Experts of a small language model.
Size: 13 layers, width 256, vocabulary 8657, 43.7M parameters.
Below are experts of layer 7 (counted from 0) of a mixture-of-experts language model. Rows are named router (the router's row for the expert), down (a neuron's output weights, with its number) and show model dimensions 0-127. Each number is 500 + 40 x the weight over its row's rms, rounded and kept within 0 to 999. Numbers have three digits each.
Before each expert's rows: "comes before" lists some tokens at least twice as common just after its tokens as in all text. This comes from a sample of Wikipedia text that the model never trained on. Tokens count by the router's weight.

# expert 36
comes before: " of", ",", " in", " and", " for", "."
router:428524523443512477555447582477516442518456450476474494497479465529504493540445503492471514603526457453528458423526551494565527506475505476495570559560473511477458478471590494531498501419466539574542477494490448431519488541516484532491417391471478547628449561445502519461535471526478561485516540499504437515403598480513535479517479483526582522518492488492487507452486485452467491573583
down2:506465501598480447502518477434453509503434535519455500491549479465474468545558521499511437488551505447472449551482522496437421505454480455426473441505479541553513405563508569531489534574473497478454545505440449519472468501491548530540535501577482563557515520450521546496513530531523511545472475455540531524536516460550480535537514497460531476495498493459570510491487468493525483485477
down3:464527532474462505490403537540596483539537501539518544570475529549541409487510520491443540547522479487439478532482491464496455517527492486480493506507511434441534506521492505508491473466515552472563526510487492462495554509519568462456439497486482503514568441526584523467472466513486489471445463556456468544556482509555494501472497510473439470452494521482473532491502451555559478518489
down4:511503467437525399479470519471559496466484485450509436542465509501420533459501519497479457496513543519549587500486481405434486564586540436551439522585485481462535518491586471516496498480523582493546519591475499469478521479491519469468396534566479552481425514448515496574518525530505439503528515522448482396471488446511448483411532498523516536494499479477432520531509467452500547568500
down5:479465519551510470520498520512516471522574509568433531482511521503511450547501477487475422525481509455522508512486489560526489446508451501457460554478479588481460472545402563479469446515530472498416543543457458573626470551507514499546526480491495517479505465499440520467567522447551537491499480528576454514496456471433472467506443507473486503507471498466520458484470502554511513460538
down6:510482507502450538494456533526536462555459448456535494550551465510472514500444432475452467536477504540442556573503493447479497517472512479491495476535490463459575499480459535522463484435430559528633474542492512427475468493457573524508460487539510468455525474492499513541530512546467464466520488590518468496537492465536532492472432571449501545560527510412417469459459536511482529481514
down7:485467465486514495501513456570573445590491483506453492487539528557475461523573507508520455501478506515502493528481401456549488571501491496562515502564462477490497481448577463480525546432435524552452493504458557493557490548446514494483439521426532506495441542456490488480515494542487484512464492478521515479570481495527526590466542476475596497499454514429514488588487472476482472495524
down8:477503505495501464484473521518549487519453480491502461503452527541441478525534544442499483464489516479523572479489490490511487544490525424506488632544527506474544486475492441575494519483517541474466535590535430542491535525504521515483457488548482489521389517514512519546464514527551478498536468464528485407507510416558477518419564491490544485512455489514480505453537443490549541461539
down9:563549548495504516503447518493541485482512520476470554558543560451465480492476483496429551500406510475474547528515441502558412485433509510540485536503547486548549476511461549495566512479441511564476402464485500535511537429544480523523466566500508505533501546514491493489524518495511563566499522566490449540517489478481539470580512557493494507593537566445519467446549466546486457531609
down10:565536495512443510552513517463531547530475505435506550539494522463516507540546502496464435431572523487450482518494478543407491528470544450489536500503522501544495417491492563459505526555437529536464557538441483489457438533433529523496513408523486504535558545483491475466539616498529538518550510515511493511578503576527468437557599535514461478476517544473520392462556564490508479463494
down11:477460454477510480484459523490487514518504443548479541560498542514443441502511473557544486498489507495550464499510454489534506446554479516516474533457494422452612508572472514549492554449467499558481495531550439513476564462516555496419512524497546477544480419426445545488482497496473504463433535487545478445480490470448523559462482526514487513517513554484539504495508468492586457448520
down12:499504547496497503511491507487539502513542511511496433577495516466491552456429445391458428509554507469476582479528522449452481463550515500514512464600496418516566522528529490533545471517518574475517597591475489445578463462482526427490426526523472510515506472441455520513481600471550520441523477509446443466472425462500534510518452491476530501454458504443504523555567527496482454425485
down13:500467517490466507485507495501535463516546521557532560496483474459547500556494432512485542500469499486435514522505472476530434489494497486476493549508555475484504530462541492546505511450479487473472478581486483461523536499496558447482530500473483548559465452490489574524450511468467429499474465500473460520507517441555613542494439468499517501512546514449483620473537420542557450500508

# expert 2
comes before: ":", "\n", " of", " (", " by", " name"
router:478522416560510492518466474508480499466443542515454449453470542550583524587518526489528489477468473437488500469528498489497514531481480445534469437539476482498463476456511492558482491522490533511511520506514502433511494504501542508469464469555507537715413483390531525496533537528481531525570526462563431444486440511449501494527527536452541441390488480460521442481527524484489493495490
down0:530424488454514580526571548496486478468542486445472522535455509442479518417509549485416505514494501483545471447501523396442450554399466479535534531524563561522477523550495542513539521460468488533465476606537540541499555535466526509437486559479415494500529551442496551506564463545494499559524519528478573570427571518511509558486495476484527500556463527508473557516482505466442479473546
down1:502487429448496457536561487433405397508481498421550523479483491547488479484487468471459482460463471510503486526582492414500504531545575399523537539468514486539460440471536426505535548504556524517448497555486509596519482477478465498527469566529449472498472455506549506483472509497503547474459494507477546537474514490473467495487525462486516464495507532542424534498595558526457441428498
down2:490493539474541503510555442597572498487522473597458509567495531501523497550511501475512511509477448543508547514512448504483493479504510559542454450522513508533546574526358560476450536473539519493546503481530493515505538544502478536537455471528539448446464495473497498523545486521518524430484602499489542527468484508494465455488534504505547461498500526466527512474503457539568480546443
down3:552422479461461524490515574533502462523483416479465530480553478461507489476589489551551456535581517562470514479492478582537526523431516490516485499512460509560583484459437485487397510492474510554457498554473526475513506559460498489521550463416552497540496459533461499501514556454579545526478508503471519495537498503470458477479465507515513435405501536473519450407496465540544427587463
down4:549451464539508535479549485502520473436449503530474546543503495483532479570539412523585494420457514535552496496471474512469492421506477431518521527582474479525501490499502523542472480497556510466556403472530417504541489506469468504486502548521584529512463497466501555509508592600546539519468544474572493523556459494537464440465474557503426519526490509427508435460484416476547482490536
down5:493487487464560475458542502481557462510472506421470564542585479498500507497515534520466537517518590479497493568490589477498485534531505420567510473500498457596481438438502519512507539482514505558447452576469517506487484479478512501445440523544497523507451536444475509437562481546556554515439552490499450462517467475507497461470558538456595522466583529477472482493442449452489521479482
down6:538562521425546493497515518530404499537481509433500502524477580429477528480441495454494502476570506468390465531498563435531466473443515522483534517466532509456499517502497459556507452465505489534434566516526556478501470434529527464501519509523493490457552509480466529529553501533471492557536452474490593470530446516544488543486463469548497539477461574504551503473579536497482456423488
down7:489511563510516527534526449487563559437413480547461540535506442521534453622513544475565581505545535474542523495434527535421510514555419559493512504437498554529486506497505533467403491496503456460509456500511467549522534495476527497519498571465542494471501476502459504429523520438554443506493553460495477538527553481554494475449540481526519495526490542537439512538452435514525505542469
down8:556526485498486516501488588494508490530475425471521544578541504552485526594515529556555446494536508517466439434545502509458433497442533453448488584479501489617546417514517560501438490533469465510476480517511549473492490431525538563508500543583479485568494527502531447484547506547509454490498495457531474495529507518438500491503516550536618438512445593497484475464561488490559534547504
down9:462552551463541458520516484456544486455418457551522565527453498506476461573503512521545481572507481478569434545462506540502466491478527481526508493500534568541473480532449473489531496560540493556488427521516508504499511464570517579425511514586564517489540521475531501568522474515437584504423553506543430541593496531409538480570473480493591470499518566440445504484472465522553544575557
down10:504608492442514443472462517556497492456430521517506564502482495492475430538381461542520559485515450514546496496503443521465456497527473525493517559482524422443493427495462531558478534535494496540587494514568476484445455508544497501549458469471517479486458481582579511521457459492477490492531457540508595464526503480436466410515493483569447526549506515496478481488391528493533472571484
down11:516496516512539583438523471589520431500454460549514552562488514523484418508537538570524522543515472508519509533479508509473486469469502543513507485436501502609446512496408466492500487581511493568454517457516495506502525541472512534551545543568476427449463498469513446494481497529503579447444463528464548459508510526421521535544458501512513480482503583487492497506497543478511560568507

# expert 47
comes before: ",", " |", " (", "\n", "a", "i"
router:535487521602527489533569499551470470449510474505553521484504461490494512519467487561528540412506451440507523432515486556520514482436499486504506472518510476513514509457535481508483499458495515487562555508519566519547460436539444474518449422455556501618473562522530529523455419402504514558531481464404533518493552543519474459511496487443539446495475483537514489453595496500549529464527
down3:506503485583504460509430487454535536489513502463570495574532568505514545515481479525498495467441500548493475501438542564480508482494474477493512546566518476479511549499508517578540512505507556538474503479512456497471492538499541406524473508452544514497494455545445532573486510469495555538499573470503479478518522475435475507487515518436479567525433571424497468458498551510480482574541
down4:477522483512526526525492457486511483512517527479470455495493503471496522479471510492506590546577488451458499445522459565491473503503463483504515560473510489470472489461526524472518521507530428444509507431512543530474539442562436509513476453499484464573554570573478531432507498504447423500480522583494505499519525542508541591587507498493556474505457509545446609465591465541516464550540
down5:520470482555498524503508472443496474527527528412495463501482471479505442509513537437512476569502464422483531518511524559492498506518495495483523454515528471477439484455553461433520515484481543527474474484529533416466516510506511525465422544499454514511531487451433549503487497514431540475530449472511511433545546549408474584513471472507448577550435468456533498519410526470528450534492
down6:527530523520471490509485489477533513506506535518501457518472507473564554513526466453520497553410474474502536551543468425500575489474512531432544503503498501505464511454470442513547544455548523471519455455488511480514457466463524499550479429488487498491484461507465465513568460397522585496475578518458544481459538545479474491494519500402491494483510487424550469498566509454475500542494
down7:561568524510542512464497521478499487469502518494485535533439531491500478510552489520467509523512451427412544510525459592496468540459430534507587446494561474540439481520566572555466447511497459475523515484514481465434544544513466495499520459482456495442511517553476478514623558500441498464502499493550500481514479571517499483493521481490467466499449537497468468491569490424547477489492
down8:483554527540547478543476498469466506500483502477504480576456517523530499540557508550517509540510533409464500473511464495526527486440471539505502565527498457486509528549580508509566457484530521545460514507535550475438543461501499483506528511443462479465515506571486478501544554510425465544540492446533415466543421547474535484587462457509482437509523566557417480459574542476489479456513
down9:507533498495529533503443507499505520492497505496501453541452542550513433530619474413515549522479450490531474485460534630446497469524500523531551485490485485472445553463572507505439493500499501392556450449529518465496510472540464578529456555425536453477444480512484534544545497486457580528520513478519484546561526561454491483520494493465490506512540518498440537460480420549498346520568
down10:484525487550491475530492468519466474481463571423511480508501488510504495496445474493509482527566494468581524474433506491508503512487573485538426524509559512517486476452561454474524435529495555514540459477524463441568488548452541515540442457524458541446475453440455607488447463594467580449545475446521505507459543527421446566467415502450470544557453481506496446480465550422484517527556
down11:475524496590529507473479459506511463470458451503481457493558455438454561507488482515520522519536570461551498496599474489428507459486532601539498378520524568501534471507437466567478505457413494505509509472474494477569503468462455531494467442569495440525491517515487486508500427484495540520615480510535488522544498526455450416432486497485534457535509474526457405533491568522497513489519
down12:534541509490487479484518530476498512494539512448505518527515532431506528459429490488522475553519477469530492493478533510521554462499574395487493537460550506463482477483529483531519467496507578502483465427474503447465482462470435505537424445425409483519537574516438556449471518524474523454549503479502477538463528537400431543484485525511534501494438553476520439437596521519450481525538
down13:516543484521509490512435499498528605522497532511465490532447512484567526541563550471505464487472511493485513500459508522544476505499532555490561531497524502474500451485541544563444467515586549489452515534475480541453450420437565463543523506456555527473450489486480491477498511419534483531484563515468465462579491482480524449476515548513421524485499564444468443472524546538582480501489
down14:555535540578560496457550475492434402480470493449527520465568501547443542562405535518521535483505547432471526476548439473506475500500477402541423512471465558482531584501481451449545519532555507503529443462506426497567482471471523508496541499486497486557493404516504517483420541566508426496545549521544477492519523425481550586507453578570519491474392537564534548497504520489484545464519

# expert 55
comes before: " the", " a", " The", " his", " \"", " He"
router:575499551503505506482435480519533495497492463517530552527525493587379505507478501585456524462491508547511491508466511514474502513506474524486596432587535467532526531572509513451483514453452492487527502475462475543553518518453471531557513504494485467393524502551514516495514461533513393505494415517560563545523471428528513542509493486456487559526568513394485491480469463495487468485460
down0:496460495562489516526548479464530504518476561547511517467540471468504479510489499507528481462579490498443435463455429543566489470488511522494512498588481571547507434526556459501525517525471456481495514458494500493438557535526463465488505594449494539472542474512488540545461427523518564449503424499524519446418488504523467524498485527430489528519505492545530516502562464540551528517513
down1:498516472460512445458517582509550491475547462518531507507578441483478446491498503451479483468457541529488479500453479537471489542503507463439523483563500563561484516464543520509477458493483496415516457508519524562373468476479482515508555518462471420467488484516471498481492501505553477497472405444547494458420515613481532595478452497548497604495509511488579532502486545541551484513435
down2:597552555518466578585537490520536513576450528452457416420489523501497485526497482547576517498519544433562520490546438505475459502388510493424487543515510481468469455549524512489526482496506525467447512462472461469556443586480511520513498507569486490447471508525502480480559521524531482478554518498521518453434505522533497417486501488484475514466541537491533511495460509494414506511495
down3:510593479543449507418503438479542550497520507454436473477523566563433580470473495478494485454517520501542471449504509473488568489463489548464453464415554470472451560500485461460533541505520526529502499484518515508519561464519571481421487499507436470475542541465522499465528438498524464477450477498491476502549533532509463580491527510427459474476445509513509488571531523575517498516540
down4:519410544541476493502499464486527521501560543500496483507501422496501545548479490471539482460523472484468468453482421504572482492477451468551506523550481573518521478471499454542514507466521339458468506460469462486433527514481479518516522577476498580473525484449421558547498490559539552494509498466553480465530447489552546582528523521466511542533531448533536469490555453480490484508482
down5:468523567506492454426528465507526516493487469387518466449500578501538498478457486463561491498539519414540496452503498488445539458500515480528489551498494468498496560518487489439474500455516511375475514520506463507565427534455406461503495479495463488413546552511462507499517468532616477471542410456477501480560541522467473459463513492491481445395555508451501485451511464608497552509524
down6:476469490475469505457488556434480548489534499471507546462537517510479542533447485439514537447476490482479515521484395463515517433501500465523415514583484565500474551540452515480500528521449440467555525456553523470484514559493468497562555560530457491507557543504495507446515511456503517506492468505499517557495542517511482513468496514490498487547512501493541544509533523580541461479530
down7:515563565487526534496479469431474467468620536438556573514492500525455480514488480495510443573449534509550509536521434478546489439478475534567469480480449454471506542497461471482537541464549470504435515449522556415547512388534520497496495500435494504574553442511484479448567455487487536473441566503481487481526496511447576510512446399517479484472426496574470507488489463552496438510451
down8:478474510566457435485551430494503475465493525498539513546458425522506577484484482566534506526540522514490579445592528532524476501473476459525479556481468533512478532481471472560447528510495457485490539424482476484521524508467530507533421510526554518479493541525516538496444471509530553508492528499476464524543462447531485559445512510517494514635480400509495465414500487416504498495507
down9:512514569469493515483458545494478495512490501447527518524560445548466470451468412512478481505478583532561544535465533534495449510478476475450536536493473475498546505440565512410501468524476560541530401476495476498471495570475537471570444456464471449451493508453475452494504533538415448464433566533555482446498453508607493505536503468436516468469460552517468494500424506502528474530516
down10:467496529477488444465429428455463481529575516483534501537472468528470541506548412551523447515514538555594443469541478459523545484586530495548474476514491446492490462528485521540477416489527460501545483544461459468548485438470592510472445443451547510493509499554503488490520396536494457550470486549505527563561522511552511553479458511504570513561465459519435475510473488498540565503475
down11:487517568492455539478534445505513489611536485515488438480546541556422478443552528579492470481502562409459527513497489527477543529528537454465518532468453487475546495524458554511524423440523502461485487494556501424451472508443480511496516477468453549459496453521500446527540488542444459471504502469477508477470448512546462472570456486484490448467527432546473491527478522456447469590490

# expert 27
comes before: "\n", "==\n", "==\n\n", " ==\n", "\n\n", " and"
router:480496522540489428517492487531502513482477497507490572519472457559595463508479497494517464489508501488520461469497556517502500501518499498471488487550475536510547448484480557557505462536470574514503551464498530394472522459569544467449436454552513519598476536407515546546492500451411545535539524401468518544481549555496447476559472511564574451482463487502577439567516493438511563523517
down2:521542508481513517427520509538477489484444454558476461487507467506485478559483479579552537507438499534559537511510559467452508559573526510526549484504531511491563471430498548492517542558548508391483462470509515480554503536483581548525527492503509449432514435484454470526541463516506532476446537473465473475492488473476403511502507494527465446507518524550527510502523499482438455533515
down3:498501462479527455503458533458429471549483572459481512486495482489437484480438511476504548519589534458430509471486509482544485440552520499439437559478448536508520536513514582449489442528512506507542523398478464447513509476568457468469471496479438515395516498545471439485536495414465422418531492539529482469497433459510518561522492480450523430451486501519493617471515503515521482447481
down4:477537524438483551478454506511513563502517494516464536564479574537529510553512513504517481525485503542510531523537494561519518563574425504491517528475513427552522499463532561519457446519523530480465431479526423452417471504510499572483577380430523523463486463552500511457541455533466481543507519461477447428591448542514445523509521503504476440407550461547509524498555489518507484519488
down5:465525499486510493455490557508465522495461554533437475522498484556425455482469515504512490500584495416547504476477450486544505442498504522448417519480463568501551606566478574523500460494506529462517483437538538486521541527558509436534496510433541481432502478500438429485528513531403447442475481487552501458482465469513443575505462485481583480507504451421473528478543522497490530495532
down6:554479471437488627521485484480459569557614480418482496532500526471478535417546508462509457496459479486512459508481397483458532535485515436459483552575520493417501524520445472520480442504505526477506443524530512522501477484521519477466522468459481554510489481470467481435547516472477536511544410473572505510432493527476525496472479441480555467486498475529512524514578547488432571539496
down7:488546482529496524484499540485501507433453489473468497479484524466546434536447519502540508542507404463493526505597483550537554517497466512462523484505417510513501491452557515485401456461554596486526484518415471457523424471478509432522505411458505551497514493504499477402552540460539511492562503501512497455545545490527477540543513529515475493529490423539555455490539528436547497451458
down8:597500499534482575492473505519494545539581450495489497537510496442457484464501475471510453504510467477508544512516386529501549461492430538482492524423489446443501544484471470503434442545496476532508521554429473429563543454426539478506495422423458526484539531479438528439518555468535493504538469480528478504517472478484525465552531523435428510543479471481500421592537504515489486477492
down9:494502573481495546491482519544522490476492462515549480554461535521502487509438468489475485589477534490589557472655447523496565470459437502507521486474486463462546557430463470507492504489443522473516541564484444432484511526480511483519465473482445468483470485486478469461493554440481497474495444461508471489491551551493574450586431495505512516506520491548485470545485540408431530527425
down10:504515510497534519508467523498499481487519534521478545551433510479463510477463546502483500494519468531476485490476431514546550410506488480479477530486434472507489525508489461481517538440471527575581547386524508500512478479520478495532563527456496457444539529559454459384422538466474476494493527515516567488531476492484556566497506499494579488516456538472482487479493526425557498479506
down11:427502506559530544574492558559470496577485465413461452534500464505491456495432518478513493504503494511516477485417487501462453500518516427542520501495469485491437510517494505517513494409526552448506545399432474479511479483518445520459453541483557476499511466533582516449457458500432539487577508475527522531497475506459525555504492468520479498533558537515536564494506549556522524481495
down12:468522494499564523492521561516425480524472478473448500475476493536462448457494489501494520522532476430457482461395462485498469491523527509498473465481461587470506566522505511469461485428525559467610494491513503391525530470533482474504464452426473471415490494460505491529503507465431449456531488439564514458459519501526476563503492469471573491450492450450493515475505529476486485485436
down13:495499530536511489475499551496484495549484366547457483547497491499473503497468465542569452460456482522592489505554445503509528436486425465464494469476491494429620509471481479503524544502453560494518494519495443542430500502449568528526527503427481538518461460391344473513503535425568523493503531439512532514491537475476541509496519499536497588491547426538562505540472503526540490542465

# expert 62
comes before: " ", ".", "0", "1", "100", "2"
router:572562495528483516529545474491520475520520510530539546540525536481534477474499456489488511534531481492396471563536530461497467452541485504508532509507525546542487460527577608570537490468438560478505487500484433494482474549513492471499519493606520529412468542584507530469546481499541400527541485561524445469550451467523537499535501512511419523544460563545506497483565395508525453510520
down5:484569482499589451464518552565420472470473480529504490569416501521517515611488449515571492470433481466492532438488509490496459453490471477426521450535593503495487487472498505420424481526486489501482534564526500456469504427496507483474528501439527425510526455482513486506556501501530565587463533490558459531505554540413523500436484504552522485494468523509548405430491496515560471538501
down6:479480515531470511566492454485527482538473620435526516495429483493523457511526421474469490452578527490542522463523516493512519505487469531521590553487546480476523499447481446495424501486546472466492509500463500540422479498450469505556507498515415452491430561477518507555542504520449516422507498443539582469457431455512469537529511457488473412470536438477483501503455503539447512517488
down7:469483506532498567513424481483473512444497545516507510471459514469493503480502431479459539548493520464501516531531469520562467573454441593488532487468499487472517564466459458547556459457503514500440523528454507497515511547494527554522566525536541412449438482513484467444461434462432540496506524505598513455559485503491543494506545533484509507544422517499481483494434516521501464425386
down8:496526459384501456471469506466579485606516559501669474534499577548514574495525522523492445438536539446535468511602530502510447528521465474530489547485534526461499500515443456421475460487478440519513493502541495498505456504495507494498504528511486416495582432484451530423508492436524459483512491512437501495520532540485499564535490401569501521479535546497480429524558530512516458542462
down9:508501615519424579457496509566540475547531491493487460469558520543487570465566436491490493498500468474565500584517475507486445496487516568440486427475497536484537565484465516494574536497574529400533541456492504502528536564516486411542522483534552527556499440466472501535497518504471497513501495533537507493449509526517462481509494471493449522455513507468463425522438488553452506540449
down10:545551511501493440514533507590409437394466470511544511542504459547553468548497414518524558561416520393506505562499497490484553488470457606407586447531514493513545534505459464494482490512499507466503570539465527464426531520502442485553542531475523508540497462464481480564439557528461552481491560485556522534491511558561467459483513586546485489504495556511458471505574462464495542477508
down11:517498579450466553462488516482558489489594523517470488499511473494425504502444473423485515448516482474474479551481481486516459469539451516448430456487521494510545514486454523448479493568527513391548548471495528460499533597505542453486498490532480479533486551497484465525534483548535511455469444581531449486482511580528441489443460521576509501488472535431486448461414514526503431474489
down12:526487484448477488534565501513528587542549472526447492484505544512568501474563504438515423578450470483489465517490488473537474550517532498458450508445567599500450518521561496532440445502527507539516460487453488609501481507452466493469453443512510458492539494509501551521516514480494524499500523505543539480536579414534563503501522452467435503523506430493517487474537462463466553457458
down13:550476488469515486498524439490539510433485495512544507526485529515469582518424452473470485574490427465536540542458454502517529403524542439461468513565503479476543510501546460422553501541616494482527483465528503475493563604413478520443522530466381453512531463532505564524530428562542488514518410474465497495495514506437494557530505504530542487553536497486538499554460483478433459514503
down14:513441529495522504498531534510581498484479414508500473510544523522465500512546530494443551549508487503625437484455548436548488460508486471498439511589477520450476568552454522540523508525506576482533514500541509504516579484489596478549456547515551501483448447486527474519513460504468439520507474448555451472480563520467517450450476524509479461458576475466486488523392436451443516574491
down15:446518493496558465445470491599475466522497506470538475544488511552458524559481523504518472492537481447526511450484433534464491440496494422446449453536517482455517511546437496424491495450531478545485558560522519507433460425544472504547524485429558437503469425437521503461454490499452538527430528396488483529505546533455528547492501472569518447528557558499482420494516488481501508568506
down16:466477445421530548522418503479507587545536552460542469520445532532531604524536501488534505534556527476403480448577529534474435585487493461458413479507536515495439487478502515505484476473472483556447585436477520440472497530526496472505505466476540504474543525468581508480489532484525501566542510505541528553528481560454549511516498507544474477459432564528462480537476487457448475520511

# expert 57
comes before: " The", " In", " He", " It", " This", "=="
router:543515522524561565498461452531528419479523484516543525462525552524403479486462426444415547590522592481483419523413463467501532492546512552483477523512455566436495487571486521532516539457432484466481495519555481469514547528484500528534487543489502504422464520566515472509518441480526428561478456547523470559497475488494486546470490481462522513538463561496442590502556463505520453418430
down0:585552519488517504403527561492441496442572500447562469525540518622476506433510498478452440531513411517491508505545520485470503520504489506482479445521549589454480485534440517516416487504514458495511531533533458551466487575540489524564549458472482508384459485456529454533525497430479503471480485473464443429479412519462512503426583473521504464532503420588476469476500538501510515510500
down1:553533562501515403457551486478464535505500467479530549541448418520454432480530435488545491505509474476497525464502525497494442506513479537535536492480499489411438516511472550487484498479440486532493559537489482451620507532455552457545479488474561519458470508462485459519502473580531561481501559476457425425592439473549501511456514454466494446531512473549474407451513485488489497452506
down2:553535564413425527448548513472495510465522533519476486479549636561456425484448508515534501506465515541546400554436474501509490570526531542510530523435554526516520512488503477462499497432493589535500500434567536496513524525501570519487474489444456496468529492432477506480530506483489481616495475563492556599512538468552551480465518557452531419551498530537393511502442535459491517533493
down3:541553454465520489456506556491431468473580487472493548520552529550427477480479437440471502492437464491473523532512436366480469444481499485496501462522540530548521525501384548546461476444520456476545459540510457501519510489509520483551510464494494464425465487487527450472522470509534470537447515508451436536537410529518514562520486481540440487521425501604495513539497516550510469426501
down4:509480495504498505424565495484469462506525445537571550506506515496499493536486571520555438481490511478511452551506506479486512460520503549499418507554505534457489469441488478477481561518551460500479515505595534539460466529495526528513510566503458519438455502443463496519552524428457537440518494484465481518491512520364546435455505485491529533501529443445505492429463529491519463518366
down5:483441507523554496543560426512555452469439538524563456454513479486498537572539461482552565504510484378506458567516542511496498523539524447501426530537428534494537479492449561427544425554433455463507560514505509494499434529491460524469537502442535533458388571485473511504517459476548505532524553481499518531476410483496527462504511497477531508488526516591546462477538507476494466546559
down6:560549545516496480496481447501539477466624525486534494561452560552461564504486568533486454485495513493489567513518464478568540444480447510499450489508508528484542528530457508480564546470570478520476545510452537372537476453499494539424436567505465493542532467490489494482589420447420514509466472510524497494543454559488588547515479496571479544524500474452512486491508484516479497506437
down7:460524510423535468531516443415531445497489483462498505487497520461454545517621497482547524530510428510524512598498512412461518458511544496490560543446502474512435472510496514419513500473456484475528505508549491534429441479487487489500467525461461481448482467526482454524526435540514396475454530497503399526521373519524459477510442458475428474473500447509432520534484472488490579545496
down8:460484452462537471585523536498467512450459542503487563546479533466573526496504561460489560522466466483461486501538463466498442414532455471562416516481535504564507481518518451505515511522530478553523562481485528522462478500532476378507553469464447578476561549496472496401413506476577476560500504463455489474548421458470527433576505510524530520474460510545494545468469460438540459522515
down9:535530500446627467487510483481434451460573566429532511484498516576411477496499485472506447577433504522447480505557475489478517482486467547554462493514521527471525493483434534488455479431474445542449478486504488472543552528538496545482513534523478442452512488445446518520526461497481461529469510501470456407507475528450503544512483501444531433552472526585480522518479463528505583522500
down10:570515555486507507489482438452509475509572499491514484529461515497415532486510547513481530430540475509500539546520486426615470463530469483468487595452507490571541506577485530504542497536574573516463487546532503472478470454517491502439442554438434573475491475503466427560545483620414491527474494524511473492472446469547496502525459442550435453477545452452428504520477475431444486504448
down11:527594465445531443455513537420461447531569514434467568479521567550452463469481494533481470549430523514503531486565463461456479544538511512514477464479532484488539482559512514527520439423444476524480550520518478451557571496549517561453488588576495440489481396514518575465567499540508518513493520565476443433532473482487492570507423526527503456542487508528472580554484477531469578486532

# expert 1
comes before: " ", " |", ";", " |\n", "0", "1"
router:493501484456471447532576497503490536535509527598492554511473456412543490475531520493511479562446501500467462601500503534522458571503534467482563517482571464438467479577508558520474569532498558533512470472501493444465515475499517483512499469458525522537519484440493502446556506471519536563507540464548492481472476494510494547537575464459432489589531534519466399518474538450468492501478
down2:495560491493524465481480426488513582471464569494539511556508517530433493533511532515525493523488470470506504462520539544480529523516557481527528475482505559433486516527483535496470509576481467559517588455490510522520534450509548498529513488465621488510481460482531478564539524412524503476486593534449472521543508579545492449523522483464465542527653504508506479522534504491502565508473
down3:493493485494444448532515490534501514520490489578495501474508527522525515588514493493560602426493537399465554487506485500450551468513529470484494485532533448540571486513491470500454482473493526485493510495521513514466527581479422457588499562474488465538497518493530436481573522463507416505550478464486444504500489546558517534462547547600462551526505473499469516545529439523521468430524
down4:484468496531528539475422528479473468487450486481466528514502455558460508500434468442492459562546626468563498479422536456459528451468476486511465446488604483490472463470524447476470464559481540509488569534492433460459510566491503513495448514514575466500458497493499459594576479498473482464520443453549436541520497532418522505534553483534530535468505507559460464449532467533474535469551
down5:523519515456481470530535523445576546541518459503482470525527525548439439523494490520517442465483447476478563463492479443523475544496529492550523490488467508500406483496539451558433430516436540508479436468535517535473509489474490428487447498439456534477483449521517461512486456465453527530504534486488515542538511536519528482499519546481512488472407495466431515455532478498542477572474
down6:518520518499460566526474502486472532438569563542507506533529526565494499502464497419522470477502515541478527549514521476508497517438485509493414515516457550475487478546544538575570541516465443475481576483436494439441456569528417452563496581429562524578492526500494456477463565537493539480525532530534458587538473529520489523501551541534506534495486470495546591525557512515499509496502
down7:537476483492486466462408607503472568480585429527457456559488507490488553425445484507493415508521567459499548489536550580491501507468460482494537473477493423504427557521514570451545556530556437547455547507476489475534507505491501507445534500545495432467544473542516455509474586469521576499448495519484481543609510439477469588504518510480399484457506409503540454555567523507495498516509
down8:488534514482547539483459499558543484493489473453505489568527479549444573513515519494506449537463501451510527408536496521512534477567557515483476453476540466505479524474525505526569593490533477559495507474540480480555530524477535367554472499560495533537540451514542506508585603420500485444494587490483465457494457449461514490498522535520540512485617487552467477489466556494498518513500
down9:549549551430510489556559443484499475466533481445539532528486510509491496558528493496503570540459572427439510533475504449451553394482564471500509500553533488525500539507524474532498491506519521556503561538556507578433475475484488527530504516440485515514509533544369522509489547475542533465521526534440516595540517503489528401487471484484554519467447467453428533453496501564458531540498
down10:476499523510497487472516512526471501453456527538465550539531502536470559566535495509524593507525577451473517445535485523511549524522549499530451518508458435558568543560548507521448499483484492441530506450501485504516523497494459423498570463550565500446559456485428463516486512502444426526492487482471476456557475537482474608501497495530468476472545519542474539485536528459558465507450
down11:499480536474496478537524522523494491515542429564418514462575527499518534512480486485483462497507577497536509540526532527473515491506533430517520470575510448515494555494519525461562469538513514585474546469376575578507489519525513448536432507540559463541555530476470479512495495558498454492491480514425412517556481439565544556511567475547432541450497572482500484553466527547451480470526
down12:493516493521529445488483506434505515486470517481451516571522457537479512570454392467520586513521500535484483472462548546532522492517518503641548531490472468521419467449557477504529426460401492526454490492509537516465552446476507472473464495550545513524504489489545516485446497471429515467503489414471544505479498411523554542536558496546522438491496527494516546533478479442528480505521
down13:465563433501556487497547458505487455465453488437528544522524535534481498530501473579558528506539509485475540474492517499492457545545439534539483492497446474533534558540468485536524489432440459512514532443488518506512474530464554477401464478496570468501526461478567535615584538384449429467494549504476569547561505502456543497434522447471501504473443550507526488499554553590505434505473